Weights of a small mixture-of-experts language model, trained from scratch on English Wikipedia.
Size: 13 layers, width 448, 115M parameters.
Experts: 128 SwiGLU neurons an expert, a sigmoid router, a shared expert of 256 neurons.
Below are experts of layer 8 (counted from 0) of a mixture-of-experts language model. Rows are named router (the router's row for the expert), gate (a neuron's input weights, with its number), up (a neuron's input weights, with its number) and show model dimensions 112-223. Each number is 200 + 20 x the weight over its row's rms, rounded and kept within 0 to 999.
After each expert's rows: a language model's description of what the expert responds to. This comes from a sample of Wikipedia text that the model never trained on.

# expert 23
router,200,177,178,219,222,225,199,218,201,221,252,197,207,195,160,197,215,203,216,184,197,213,198,234,207,191,193,190,187,184,219,186,222,256,246,189,171,243,190,229,227,205,212,221,192,215,182,194,212,203,152,164,198,192,212,232,188,184,157,196,177,204,205,196,209,175,213,198,185,211,210,194,218,214,191,280,216,194,163,214,148,186,214,164,201,161,219,230,208,198,210,199,188,182,148,195,195,193,176,200,180,193,213,222,228,218,183,223,185,201,203,225
gate0,206,157,250,204,217,171,221,226,172,203,198,222,205,235,190,206,210,198,184,184,204,210,197,194,206,210,202,227,193,199,212,180,196,172,225,222,226,231,230,203,183,185,221,259,218,224,198,195,188,199,191,196,231,218,202,176,172,192,180,206,195,211,191,221,199,208,211,194,226,186,200,222,215,223,198,189,185,211,212,187,201,203,195,227,182,211,207,223,204,182,161,203,203,179,208,212,172,203,194,200,208,195,192,215,237,144,180,205,196,214,171,212
up0,165,179,187,183,190,216,197,212,201,189,176,191,204,200,206,195,210,193,193,211,222,202,195,174,165,190,229,216,217,172,204,145,179,223,244,198,214,188,205,225,201,176,172,221,199,211,215,229,177,219,232,193,202,202,210,197,205,170,168,202,196,168,211,224,205,202,200,223,207,206,170,192,216,213,188,180,195,185,230,220,197,176,209,225,208,189,208,197,177,205,185,205,194,176,222,197,182,175,212,252,212,177,174,176,223,192,180,229,212,195,205,195
gate1,194,183,193,181,211,207,231,213,193,219,239,227,167,215,159,225,216,193,233,192,190,198,157,208,187,226,200,232,216,209,203,198,179,200,212,199,176,215,171,236,184,222,204,223,193,244,232,221,181,201,198,196,179,219,221,202,250,209,164,173,207,165,223,208,172,209,201,215,240,191,186,211,201,201,196,177,182,194,226,143,222,196,180,166,223,215,212,176,204,208,215,189,186,182,162,214,199,172,179,202,180,198,215,181,170,165,211,184,180,205,194,218
up1,196,196,189,167,206,171,213,200,187,196,223,157,222,193,200,200,179,221,188,220,259,218,202,218,154,183,177,199,190,186,242,195,195,182,215,184,223,203,225,222,198,192,198,211,179,207,192,165,237,171,177,186,216,155,193,219,186,204,209,208,172,176,204,198,191,200,194,213,186,209,234,208,187,184,185,216,175,194,228,240,204,154,210,196,214,187,196,215,200,201,181,231,223,227,208,197,195,213,206,243,156,190,174,207,219,213,229,244,239,229,179,172
gate2,208,192,217,218,177,155,197,210,207,200,199,183,172,198,220,197,215,227,187,146,187,199,200,228,205,195,183,198,189,206,223,183,179,207,196,213,140,217,180,185,211,189,203,189,202,193,230,172,236,207,170,203,185,206,247,201,165,193,212,200,203,226,177,202,218,220,212,229,215,183,197,204,223,197,244,214,218,214,200,175,182,222,171,192,221,205,239,204,174,202,218,212,204,203,195,219,173,202,214,213,211,169,236,202,180,193,193,202,201,192,193,180
up2,189,193,179,198,203,240,204,183,232,210,206,201,189,193,192,205,211,213,236,232,161,194,175,198,222,238,203,177,225,206,183,202,208,204,198,172,226,191,195,215,194,199,185,194,195,225,191,212,196,194,216,194,187,216,156,204,271,214,191,221,217,203,222,208,217,186,175,198,171,215,199,190,159,205,162,196,150,197,189,192,187,160,203,172,253,169,193,220,193,242,181,211,186,196,217,186,225,201,197,210,219,203,193,196,248,194,223,202,181,215,201,187
What it handles: Final words or suffixes of institution, place and taxon names, such as School, County, Creek, Park, -idae, -ensis, and opening parentheses after names.

# expert 18
router,238,174,174,206,223,209,204,205,193,181,252,202,211,193,161,211,189,169,208,183,203,202,190,221,220,207,186,230,212,197,225,222,188,155,211,223,203,214,205,197,194,227,216,231,179,226,192,171,187,212,195,185,214,219,206,224,227,216,174,193,186,219,168,193,197,174,208,175,191,240,217,232,213,214,198,182,184,185,172,181,186,216,220,196,205,175,215,207,225,186,179,222,203,167,189,180,196,181,179,201,155,195,213,205,204,171,170,243,198,202,208,252
gate0,240,205,210,212,244,199,206,176,224,199,155,199,159,189,202,183,197,187,193,184,188,218,214,212,219,186,189,210,200,233,204,193,179,210,216,223,196,228,183,232,203,191,200,214,191,190,191,185,191,209,188,203,188,194,214,192,196,191,188,222,225,233,210,203,221,195,223,221,209,210,229,211,199,187,165,216,194,208,215,184,203,228,198,196,204,195,233,187,173,220,188,192,184,180,194,206,183,178,205,206,228,192,205,202,225,209,206,174,184,190,168,183
up0,181,224,158,213,191,240,217,155,212,201,235,176,196,212,159,190,230,203,175,207,188,193,197,211,192,176,201,207,221,226,168,254,172,196,188,212,179,195,237,206,174,201,222,219,208,201,160,185,221,191,198,203,190,181,177,193,180,179,212,227,202,178,150,235,193,196,198,195,197,193,217,197,203,231,153,196,204,219,198,209,189,209,186,198,173,209,210,215,217,194,240,194,234,166,223,229,217,192,215,228,194,205,208,179,206,209,196,191,187,213,216,191
gate1,179,225,179,190,180,178,219,216,206,195,209,190,191,195,232,217,155,157,172,189,205,168,213,200,220,201,219,178,177,197,220,207,179,199,229,216,229,223,227,212,176,230,250,194,203,219,181,209,198,168,205,215,190,198,185,195,249,224,196,203,187,192,189,187,175,183,223,211,220,220,162,170,195,176,200,202,191,200,215,195,154,190,194,212,167,206,217,200,202,197,191,219,206,173,208,205,203,208,198,216,183,204,167,198,199,207,208,207,224,194,170,223
up1,166,215,209,178,219,137,208,154,208,222,150,210,204,185,192,208,208,235,178,188,194,197,178,208,182,195,200,214,196,225,234,250,194,222,224,209,185,199,183,205,223,184,159,203,249,185,209,173,241,203,183,218,216,179,214,190,201,187,195,216,182,214,216,202,192,202,243,225,171,206,227,199,173,198,221,213,212,209,224,207,211,196,173,176,175,222,224,213,218,210,223,214,181,185,196,196,165,224,210,221,208,200,227,202,204,206,169,175,160,210,169,190
gate2,189,239,179,197,243,231,167,159,180,192,221,199,217,181,200,219,187,176,193,200,182,233,197,197,175,215,197,214,214,247,219,244,231,215,189,177,215,178,227,211,178,237,232,190,220,209,150,246,199,217,183,191,204,207,179,205,188,206,193,218,171,203,165,215,192,180,200,211,176,191,209,209,220,208,210,211,229,196,161,213,179,216,222,176,209,150,232,189,181,208,205,224,197,158,188,175,167,215,194,209,215,166,224,191,186,235,197,186,205,181,190,203
up2,197,186,218,174,176,189,191,205,196,211,175,195,191,200,191,168,245,221,212,192,197,185,216,194,190,188,220,204,214,186,194,156,163,209,249,204,183,204,192,180,169,187,161,188,207,176,233,179,191,202,187,213,200,206,175,189,225,213,177,163,203,210,223,194,233,193,202,219,189,184,214,193,185,152,187,218,202,229,212,219,200,165,186,206,187,208,196,233,186,220,219,205,212,223,187,230,220,207,221,171,194,210,176,194,230,212,203,203,224,226,205,204
What it handles: Prepositions and "and" linking a noun to a following phrase, such as of, in, for, among, throughout, during.

# expert 2
router,222,187,216,225,230,211,177,233,188,210,232,212,216,201,181,191,159,213,234,188,178,229,175,225,171,230,156,215,185,201,222,226,210,212,221,191,187,217,207,214,201,166,203,230,218,223,203,175,184,196,180,159,191,227,200,227,194,194,187,190,186,209,229,201,207,124,202,170,189,174,206,210,227,220,199,217,194,188,198,190,195,224,208,172,191,175,195,199,214,230,188,217,189,166,200,190,172,202,223,212,199,206,204,213,237,201,157,221,206,231,209,229
gate0,203,207,186,209,180,228,195,193,249,195,194,157,192,190,177,197,220,222,219,190,151,200,195,206,192,183,194,201,182,229,201,148,213,168,204,211,182,217,184,221,159,195,172,196,188,210,243,199,172,186,185,171,192,224,194,216,205,178,209,183,191,172,198,197,223,208,179,194,176,190,225,204,198,212,195,197,217,237,181,195,184,236,188,182,197,216,217,141,189,193,169,209,184,160,178,189,195,242,234,181,186,198,213,170,200,197,184,196,182,202,189,218
up0,222,221,224,208,173,228,200,191,211,179,186,181,210,183,159,182,190,208,171,211,233,214,209,212,161,240,202,182,234,191,202,171,213,177,181,237,200,214,192,204,209,213,183,173,197,227,228,195,210,232,204,229,191,220,214,183,209,232,211,164,178,189,200,238,193,214,212,179,216,233,202,222,171,189,234,181,188,180,203,195,211,189,217,157,187,208,228,174,221,215,214,183,189,143,188,202,211,215,166,206,215,201,212,196,219,192,165,159,205,180,180,192
gate1,212,192,240,215,233,198,215,209,185,208,233,177,195,189,208,208,213,178,193,193,204,227,176,210,161,229,196,203,201,215,205,202,199,217,199,186,173,217,202,185,209,172,201,156,190,244,179,166,214,172,211,192,183,200,194,189,201,194,235,169,174,242,159,217,197,194,237,191,196,209,200,215,181,167,182,198,211,198,202,176,204,197,206,193,198,190,198,219,187,233,192,215,224,198,210,225,210,211,204,210,224,208,177,205,208,205,205,223,228,204,194,212
up1,194,211,231,217,222,197,216,168,170,223,214,215,180,196,204,202,179,203,204,191,166,220,205,196,166,206,205,190,170,203,209,166,215,239,170,166,182,187,239,175,204,207,239,194,213,222,200,151,210,219,219,158,144,201,183,205,198,216,196,240,216,211,207,151,222,169,214,183,196,191,203,197,221,203,214,213,199,192,198,188,205,184,179,203,208,187,203,222,200,182,199,206,184,218,171,176,205,164,212,207,201,190,190,208,175,207,208,214,177,197,194,203
gate2,224,153,168,229,175,186,193,228,203,205,197,213,197,185,196,239,194,213,195,209,182,218,175,193,192,178,190,198,244,181,203,194,234,193,181,192,185,207,224,213,188,201,169,249,198,186,209,220,208,178,166,199,172,183,194,198,188,168,196,156,176,191,215,191,207,169,180,195,216,208,213,215,223,208,195,203,201,230,198,210,183,193,217,211,236,184,183,171,175,186,210,199,178,203,202,218,198,196,201,218,168,220,182,151,218,200,234,206,200,228,202,246
up2,231,196,171,215,246,175,204,201,204,193,212,216,231,197,150,202,196,234,218,228,200,215,203,216,200,215,207,195,205,187,264,194,212,201,212,174,190,222,189,226,190,206,185,166,192,236,197,180,212,206,183,205,234,211,220,218,193,197,222,202,178,198,209,183,210,186,231,186,226,199,188,222,209,210,171,208,222,203,232,208,193,220,218,226,213,181,192,200,199,184,220,192,186,194,190,188,202,189,197,196,183,237,177,214,196,197,197,203,189,193,182,209
What it handles: Prepositions on, in, at, after and month names or day numbers in dates, such as on 16 March, 21 December, 17, 2007.

# expert 12
router,210,160,220,233,231,201,220,217,174,237,223,212,207,238,130,199,180,194,216,185,181,191,156,221,194,228,175,201,189,190,237,222,183,189,199,171,183,217,222,217,186,200,220,218,230,222,204,190,210,190,186,183,199,209,217,241,202,191,146,186,214,215,192,184,209,166,234,146,187,214,220,220,213,183,196,223,228,194,178,203,183,196,229,170,176,180,206,208,218,199,230,226,214,188,170,174,195,207,183,206,179,191,227,196,217,171,167,237,185,222,190,242
gate0,214,232,162,171,217,224,190,228,264,193,207,183,187,174,249,178,183,208,196,208,201,203,182,211,216,209,164,205,168,208,210,211,245,169,202,199,194,214,203,210,245,215,159,240,214,194,224,184,226,211,177,214,222,173,209,197,213,216,216,231,215,189,179,195,177,212,241,232,227,220,163,204,183,210,213,175,195,209,220,179,193,187,206,185,199,197,213,215,211,184,204,198,181,199,187,216,172,191,216,176,181,169,188,239,200,190,229,246,222,239,217,197
up0,194,191,226,193,222,189,209,230,151,189,216,172,210,184,212,211,233,210,218,214,183,236,219,214,220,185,187,207,233,207,198,199,165,243,192,192,217,210,189,191,180,200,210,203,191,157,201,214,222,193,223,184,212,212,177,200,190,222,241,220,228,206,199,188,185,203,161,202,236,210,228,187,234,217,202,203,173,200,169,211,188,228,201,152,219,213,221,208,186,205,176,188,184,165,197,174,194,164,204,188,186,212,163,202,188,233,206,198,177,204,188,184
gate1,213,187,192,210,196,172,212,232,212,194,201,190,195,217,159,173,219,207,218,176,190,173,241,203,209,199,161,196,187,200,229,166,199,201,212,220,215,212,208,215,217,210,216,253,203,206,175,177,179,189,171,230,214,178,201,193,204,166,187,197,231,219,204,190,232,202,202,169,209,230,233,214,197,193,179,189,248,181,206,164,161,212,216,209,154,197,193,228,198,212,179,206,237,153,188,194,181,208,200,210,213,221,195,191,192,189,186,208,193,173,220,229
up1,219,219,212,199,196,200,178,181,195,148,186,229,230,199,192,200,209,190,179,215,174,201,265,180,201,168,196,193,194,226,222,219,185,179,184,251,202,194,204,188,188,213,197,191,231,228,225,208,203,195,209,204,201,193,177,208,219,182,182,197,196,193,214,189,210,251,185,193,202,191,197,209,209,186,195,183,226,175,219,150,195,204,196,210,200,194,187,188,184,191,191,212,214,171,248,216,201,210,172,223,204,233,225,219,227,153,206,177,159,217,183,211
gate2,217,195,205,249,194,243,236,207,190,197,203,226,193,215,174,185,212,166,205,244,196,198,210,190,169,188,198,203,196,210,193,206,199,178,177,224,195,189,215,180,211,180,199,229,224,231,179,154,196,200,207,148,193,192,207,207,193,164,200,204,222,218,222,243,211,209,154,210,182,167,233,210,197,220,227,218,226,188,165,197,194,222,198,178,185,168,212,166,193,159,210,223,232,198,195,190,196,183,231,189,225,180,209,219,188,151,200,214,198,231,195,212
up2,163,185,208,171,197,190,179,207,211,206,199,223,220,204,245,215,189,204,235,174,204,204,193,216,204,193,214,216,195,214,193,226,238,211,218,220,195,152,222,217,183,199,198,197,181,195,192,215,202,159,210,228,215,190,201,215,182,193,219,207,202,247,193,180,143,202,176,191,209,228,194,201,219,235,208,196,177,206,228,196,139,215,197,218,186,193,212,210,225,169,218,214,187,193,179,242,221,192,224,199,204,230,219,214,226,233,218,183,201,199,198,196
What it handles: Prepositions like under, using, with, from, plus opening pieces of Latin genus names and other odd names in taxonomy lists.

# expert 0
router,175,189,194,203,220,214,201,223,207,232,249,209,226,203,151,233,186,197,246,198,168,208,185,209,195,211,205,208,199,210,252,237,181,202,193,183,182,241,231,233,220,210,200,211,246,232,195,185,190,192,168,180,182,210,193,258,213,207,162,196,183,233,193,194,191,135,198,168,209,217,216,214,224,204,206,275,193,196,152,217,190,194,230,180,195,192,217,211,216,210,212,237,214,159,162,179,203,206,190,191,168,188,218,220,224,200,156,218,177,170,186,219
gate0,212,210,234,189,194,176,191,166,198,199,226,193,235,200,199,205,212,178,158,197,197,223,235,216,190,181,163,185,201,232,195,214,181,201,210,229,208,208,213,183,226,182,182,206,196,194,201,215,239,160,167,178,223,206,202,196,219,221,212,200,226,175,210,188,188,172,193,210,228,211,219,207,229,206,181,239,191,221,243,225,205,194,210,191,195,178,243,172,201,238,158,199,184,164,187,211,206,181,181,169,157,204,191,200,228,218,200,232,218,165,221,186
up0,182,216,203,183,199,191,186,186,188,199,202,201,190,203,193,199,179,198,199,222,205,237,199,218,224,193,202,206,234,168,220,229,212,146,204,209,218,203,206,213,198,185,194,207,210,222,217,180,200,174,197,182,236,167,184,175,193,231,191,181,171,193,183,218,199,231,223,191,200,173,257,222,195,150,176,212,222,209,197,191,211,232,186,223,171,192,180,163,168,195,190,204,231,214,224,227,203,168,211,200,222,210,218,200,225,212,238,195,210,212,205,199
gate1,209,202,211,218,193,205,213,213,203,198,186,205,152,207,218,177,220,173,201,192,214,220,192,197,191,215,185,220,182,217,175,241,192,190,217,206,218,182,248,208,196,206,172,224,164,181,186,229,215,224,178,189,235,198,227,255,209,205,207,202,188,200,171,173,190,236,148,168,197,199,182,229,171,178,175,190,199,250,184,205,171,201,204,206,185,193,256,197,154,197,191,200,205,169,222,202,188,249,190,217,180,229,211,206,207,176,188,196,188,191,207,198
up1,216,203,186,182,186,198,175,212,212,214,211,214,200,216,165,216,241,228,190,199,200,229,199,191,169,212,172,218,171,176,175,220,231,212,198,211,180,217,176,217,213,191,191,213,191,210,190,227,213,200,210,175,162,215,189,213,192,206,193,243,209,179,227,160,209,191,182,194,203,191,231,221,218,233,157,192,190,227,204,238,185,221,198,182,173,224,201,212,227,178,190,198,171,168,240,165,217,179,188,228,186,212,210,192,217,191,222,237,184,201,200,204
gate2,185,180,206,199,194,233,170,197,236,180,227,187,225,188,213,174,229,203,215,176,206,213,206,187,201,158,181,187,223,201,181,213,175,214,193,198,199,204,195,225,194,198,210,188,193,217,182,190,230,194,196,163,216,206,210,212,184,211,211,217,204,209,190,253,187,194,202,174,219,199,172,155,235,173,213,177,236,233,180,216,186,212,169,159,213,187,191,189,200,200,206,200,201,177,199,180,226,191,212,212,202,187,251,236,179,204,204,196,194,193,178,202
up2,198,186,177,203,229,210,175,248,230,191,230,205,204,207,196,194,209,162,179,197,198,220,201,215,207,168,225,175,211,216,196,181,166,180,199,228,229,200,197,220,187,172,200,202,197,192,204,182,197,190,171,232,168,241,225,180,216,221,227,220,182,202,198,251,193,212,236,185,218,219,171,200,238,175,210,192,212,218,161,202,188,227,198,200,205,195,164,197,216,175,199,222,217,191,222,218,220,177,193,199,207,221,197,236,197,191,193,213,195,179,157,202
What it handles: Everyday common nouns as a phrase head, often in tables or after "World", such as War, brick, piano, Notes, Episode.

# expert 8
router,209,197,184,217,226,209,242,209,208,256,241,213,192,238,185,220,192,216,223,159,180,244,199,208,190,205,174,194,199,184,218,227,235,200,211,152,180,216,207,222,172,190,207,198,204,239,206,204,215,193,156,190,192,218,207,230,220,209,197,175,203,220,180,209,213,180,198,197,246,172,187,218,235,202,243,238,211,216,176,199,193,221,209,184,193,154,232,230,222,187,177,226,203,193,153,179,181,198,172,186,178,179,206,191,217,194,170,231,192,223,213,219
gate0,222,197,225,189,187,199,230,186,235,201,201,205,196,201,204,177,197,190,221,167,188,182,213,215,198,206,163,179,211,195,170,195,197,187,196,247,216,181,177,174,226,242,193,179,199,196,186,153,174,213,231,205,218,191,177,184,179,180,221,208,224,199,194,202,208,201,172,236,186,170,178,217,192,215,206,221,170,229,175,239,215,200,195,185,189,194,163,222,224,218,177,169,189,202,200,166,189,215,229,186,170,167,189,163,201,213,188,211,219,194,193,199
up0,238,223,201,213,214,193,202,183,200,219,206,181,152,193,174,194,222,212,203,140,198,188,217,191,166,225,207,208,190,170,212,215,194,209,215,234,172,198,232,197,178,206,218,164,194,208,222,192,191,189,207,225,220,212,230,197,193,190,194,180,205,183,183,205,167,191,224,217,175,178,205,179,182,204,221,228,179,164,193,197,227,212,193,218,199,135,191,183,196,207,178,192,238,191,196,220,213,246,198,148,229,210,179,245,176,193,201,245,188,195,230,198
gate1,202,195,183,198,247,201,190,209,173,180,185,199,190,228,187,186,197,181,219,205,222,222,221,211,196,208,197,200,210,194,224,179,238,210,224,190,200,215,216,203,183,179,195,214,204,161,217,166,195,205,183,197,205,207,198,221,193,212,165,186,212,220,196,216,198,208,188,182,207,218,215,223,148,207,212,193,189,200,179,151,218,180,191,200,210,170,197,209,177,217,208,196,187,205,191,218,189,223,228,223,190,221,167,205,185,203,219,179,194,220,161,231
up1,190,191,197,216,193,201,208,195,239,187,182,179,212,190,189,180,210,233,171,198,203,187,199,201,200,194,186,175,172,201,217,207,178,220,208,226,166,209,217,223,178,195,175,222,207,225,188,206,221,181,192,222,178,193,241,180,229,201,209,154,167,221,243,252,217,175,195,187,193,200,190,179,215,199,239,222,228,193,201,223,220,162,207,163,197,188,195,237,194,207,214,211,205,213,194,247,207,186,198,176,204,179,166,222,218,203,263,198,191,198,174,210
gate2,213,199,204,224,243,220,206,199,210,196,218,203,174,187,235,241,177,222,178,190,199,226,228,215,208,165,204,231,214,210,173,174,213,180,207,192,226,209,187,237,205,202,181,210,192,186,170,199,203,194,221,175,194,186,175,206,187,221,203,236,190,184,167,224,192,215,181,192,220,203,213,195,225,210,201,192,211,195,203,190,221,204,214,226,223,183,215,165,226,200,200,199,236,185,193,177,166,240,200,236,209,190,208,199,222,184,173,194,192,160,203,163
up2,183,186,230,208,167,232,146,220,204,238,215,203,176,211,217,188,195,225,189,151,188,195,214,184,185,144,193,191,185,200,167,190,204,183,219,159,220,174,167,233,217,217,202,212,183,230,174,214,213,186,202,188,195,196,213,188,196,177,192,217,230,182,207,195,217,207,169,189,218,174,185,227,183,169,187,202,195,223,220,197,220,193,182,176,207,208,207,199,219,204,174,212,238,168,219,208,214,187,181,180,200,239,224,182,222,205,191,151,202,186,206,184
What it handles: Past participles and reporting verbs after was, is or a subject, such as called, described, stated, announced, with "that" and some numbers.

# expert 31
router,223,198,179,221,224,213,203,186,202,214,235,214,205,209,150,204,212,210,223,198,185,200,199,209,174,181,185,218,189,166,205,225,212,209,213,200,164,216,198,196,193,196,217,213,208,218,210,193,181,211,167,169,195,192,228,224,204,208,180,191,183,211,186,213,212,182,202,155,180,194,205,216,189,209,225,242,221,212,162,180,183,196,199,153,206,173,232,220,221,232,224,223,185,176,149,192,176,218,219,170,186,210,203,214,228,176,199,230,201,219,194,246
gate0,251,201,201,173,173,182,218,169,200,188,208,193,220,187,246,210,188,188,180,230,200,202,197,209,202,177,227,226,209,201,174,224,179,182,201,232,185,180,222,215,195,212,194,217,269,237,187,167,202,212,180,219,228,203,197,169,196,207,207,207,198,211,193,213,181,201,223,196,187,220,184,218,173,213,173,223,202,242,181,143,186,180,188,201,205,195,197,178,218,211,189,200,186,204,242,191,203,207,182,221,202,182,222,216,191,164,219,197,219,175,180,210
up0,209,196,205,242,187,226,195,219,218,192,236,193,187,205,167,184,187,216,212,178,225,174,214,190,203,193,214,204,185,171,225,225,233,191,242,194,192,208,191,205,222,220,148,162,210,222,207,230,212,174,182,220,195,167,205,221,207,206,235,167,210,190,213,236,247,181,200,194,228,218,184,224,219,222,170,188,190,226,175,208,227,207,178,212,187,236,217,231,163,206,209,166,223,200,209,213,194,167,173,188,199,219,146,196,203,212,182,204,168,187,214,210
gate1,221,178,218,185,186,219,196,248,235,194,220,171,173,209,226,206,215,178,179,188,193,199,183,238,211,189,192,218,201,210,200,183,186,176,188,212,197,201,182,163,215,194,206,211,221,202,166,221,223,223,191,178,208,169,193,191,208,193,150,183,175,204,182,182,226,179,199,156,212,205,210,205,194,185,187,183,208,218,222,170,196,220,198,139,231,185,218,230,166,204,184,213,202,205,170,231,201,205,181,148,225,222,193,193,212,195,211,222,221,214,191,178
up1,187,200,206,189,222,194,175,200,214,180,199,202,180,191,190,192,188,197,183,191,243,183,208,208,217,199,219,229,205,184,174,180,216,212,215,171,195,212,200,210,171,205,209,199,202,214,210,225,184,215,219,213,180,206,182,176,227,184,168,181,193,170,213,180,243,188,190,190,221,187,181,199,207,169,186,164,198,256,194,198,189,218,203,198,173,197,187,202,215,218,179,213,199,164,199,161,164,209,200,221,167,211,208,175,202,197,203,210,225,207,184,220
gate2,198,177,193,164,221,208,233,197,203,211,179,212,197,194,227,188,201,183,215,187,172,195,205,240,182,216,162,227,144,249,191,204,176,202,196,206,172,183,213,183,182,221,213,164,148,202,211,187,203,187,178,212,178,211,193,182,219,211,237,245,227,212,211,212,204,212,197,176,207,209,202,207,185,175,227,185,211,232,163,163,211,178,208,209,174,235,185,212,240,190,203,193,181,158,194,215,167,196,237,194,218,206,201,216,189,215,216,209,213,221,176,161
up2,160,218,195,179,198,189,219,197,216,193,204,219,181,178,199,171,239,189,168,188,201,167,244,210,188,193,204,192,186,216,207,223,190,220,206,230,205,174,224,222,212,198,225,199,164,201,206,212,198,195,186,204,207,178,200,191,194,181,224,209,218,166,220,207,231,185,191,186,204,145,208,225,187,168,229,223,171,200,194,150,220,171,151,218,175,196,209,232,238,200,244,201,187,207,226,190,203,216,195,186,249,215,204,200,247,153,194,203,178,183,172,206
What it handles: Short vowel-ending pieces completing foreign names and words, such as i, o, ya, ani, in Kappei, Kwasi, Layli.

# expert 7
router,226,188,214,205,216,213,207,195,189,226,251,223,182,196,189,210,185,188,226,171,188,228,192,233,198,222,161,209,196,202,210,197,224,207,212,214,214,215,215,233,206,214,219,216,220,203,178,169,215,170,142,177,229,225,202,239,206,202,202,172,213,224,158,196,203,169,214,176,235,208,217,233,214,220,165,222,217,208,148,204,169,164,219,178,200,149,215,215,225,172,197,220,196,199,146,189,189,205,209,219,168,171,217,188,239,190,183,228,209,224,195,230
gate0,215,211,191,200,192,207,258,253,198,186,200,185,181,171,215,197,189,182,180,218,196,236,199,198,166,198,196,205,195,206,195,193,203,212,235,210,198,226,235,227,199,195,155,216,215,203,167,219,230,192,195,181,206,186,214,190,168,193,196,231,201,234,191,181,197,189,222,194,229,208,176,210,169,193,162,197,186,177,184,227,201,198,194,212,233,211,204,203,191,233,194,152,179,176,194,203,203,231,173,183,214,221,215,188,188,167,192,237,208,181,185,198
up0,208,204,225,203,230,190,185,181,186,213,181,202,219,209,171,192,215,184,179,175,195,176,194,172,208,174,192,190,216,164,182,201,195,189,175,155,223,157,161,220,184,206,197,198,185,216,214,210,177,200,208,213,168,213,177,217,198,218,193,201,197,184,200,207,185,201,174,181,200,205,228,214,192,184,205,213,194,199,167,171,216,221,186,183,216,204,196,189,173,203,223,211,207,205,246,180,185,238,228,202,171,182,225,197,207,179,213,187,221,188,227,219
gate1,228,200,182,181,183,201,230,175,184,165,188,231,169,211,209,212,183,201,162,201,204,185,221,219,229,163,211,220,220,212,205,219,221,201,213,198,193,210,232,206,245,232,194,206,195,206,249,183,218,193,172,201,182,217,200,199,197,185,214,211,192,198,186,239,209,169,218,152,194,204,171,219,182,219,147,194,187,254,214,211,180,167,220,199,214,143,176,184,248,220,186,215,226,212,163,203,197,212,245,236,158,199,210,203,216,216,202,222,162,191,202,167
up1,179,219,222,203,185,194,197,191,211,217,187,145,201,220,209,195,188,197,218,223,227,212,173,195,201,180,201,194,204,198,191,202,207,201,179,156,171,185,199,204,220,187,187,198,188,193,241,197,194,220,174,196,200,199,220,183,192,211,179,211,198,185,220,178,216,185,230,186,224,214,210,181,176,172,221,196,206,184,175,207,235,189,172,225,165,220,200,183,171,187,222,165,204,233,205,190,186,196,164,182,200,165,227,201,187,218,181,180,230,235,171,215
gate2,181,159,161,209,201,215,234,220,208,228,231,282,199,184,182,197,177,181,221,203,205,254,202,209,209,210,215,192,200,195,212,204,189,178,238,205,163,180,204,170,182,237,208,232,235,195,202,185,196,175,212,177,237,191,211,182,222,205,223,174,199,245,222,220,219,169,195,212,229,180,195,219,191,190,158,192,189,227,198,195,205,160,188,191,206,199,207,208,184,231,177,190,184,208,188,188,222,200,244,190,177,227,214,206,210,211,205,189,217,175,185,199
up2,194,194,202,192,168,204,185,198,194,193,174,153,205,215,189,209,254,202,222,192,201,184,188,186,217,188,218,199,189,211,201,211,189,198,201,171,213,190,200,185,174,205,226,149,193,207,218,192,185,192,177,227,175,204,183,219,226,165,180,203,226,192,236,182,183,189,197,209,167,206,193,175,188,214,260,229,242,195,196,188,223,224,214,177,182,181,167,205,156,200,193,211,205,214,217,211,191,196,190,184,226,188,207,187,234,207,216,196,194,206,218,195
What it handles: Verbs and the infinitive to right after a subject in biographical narrative, such as was, had, would, became, ran, to.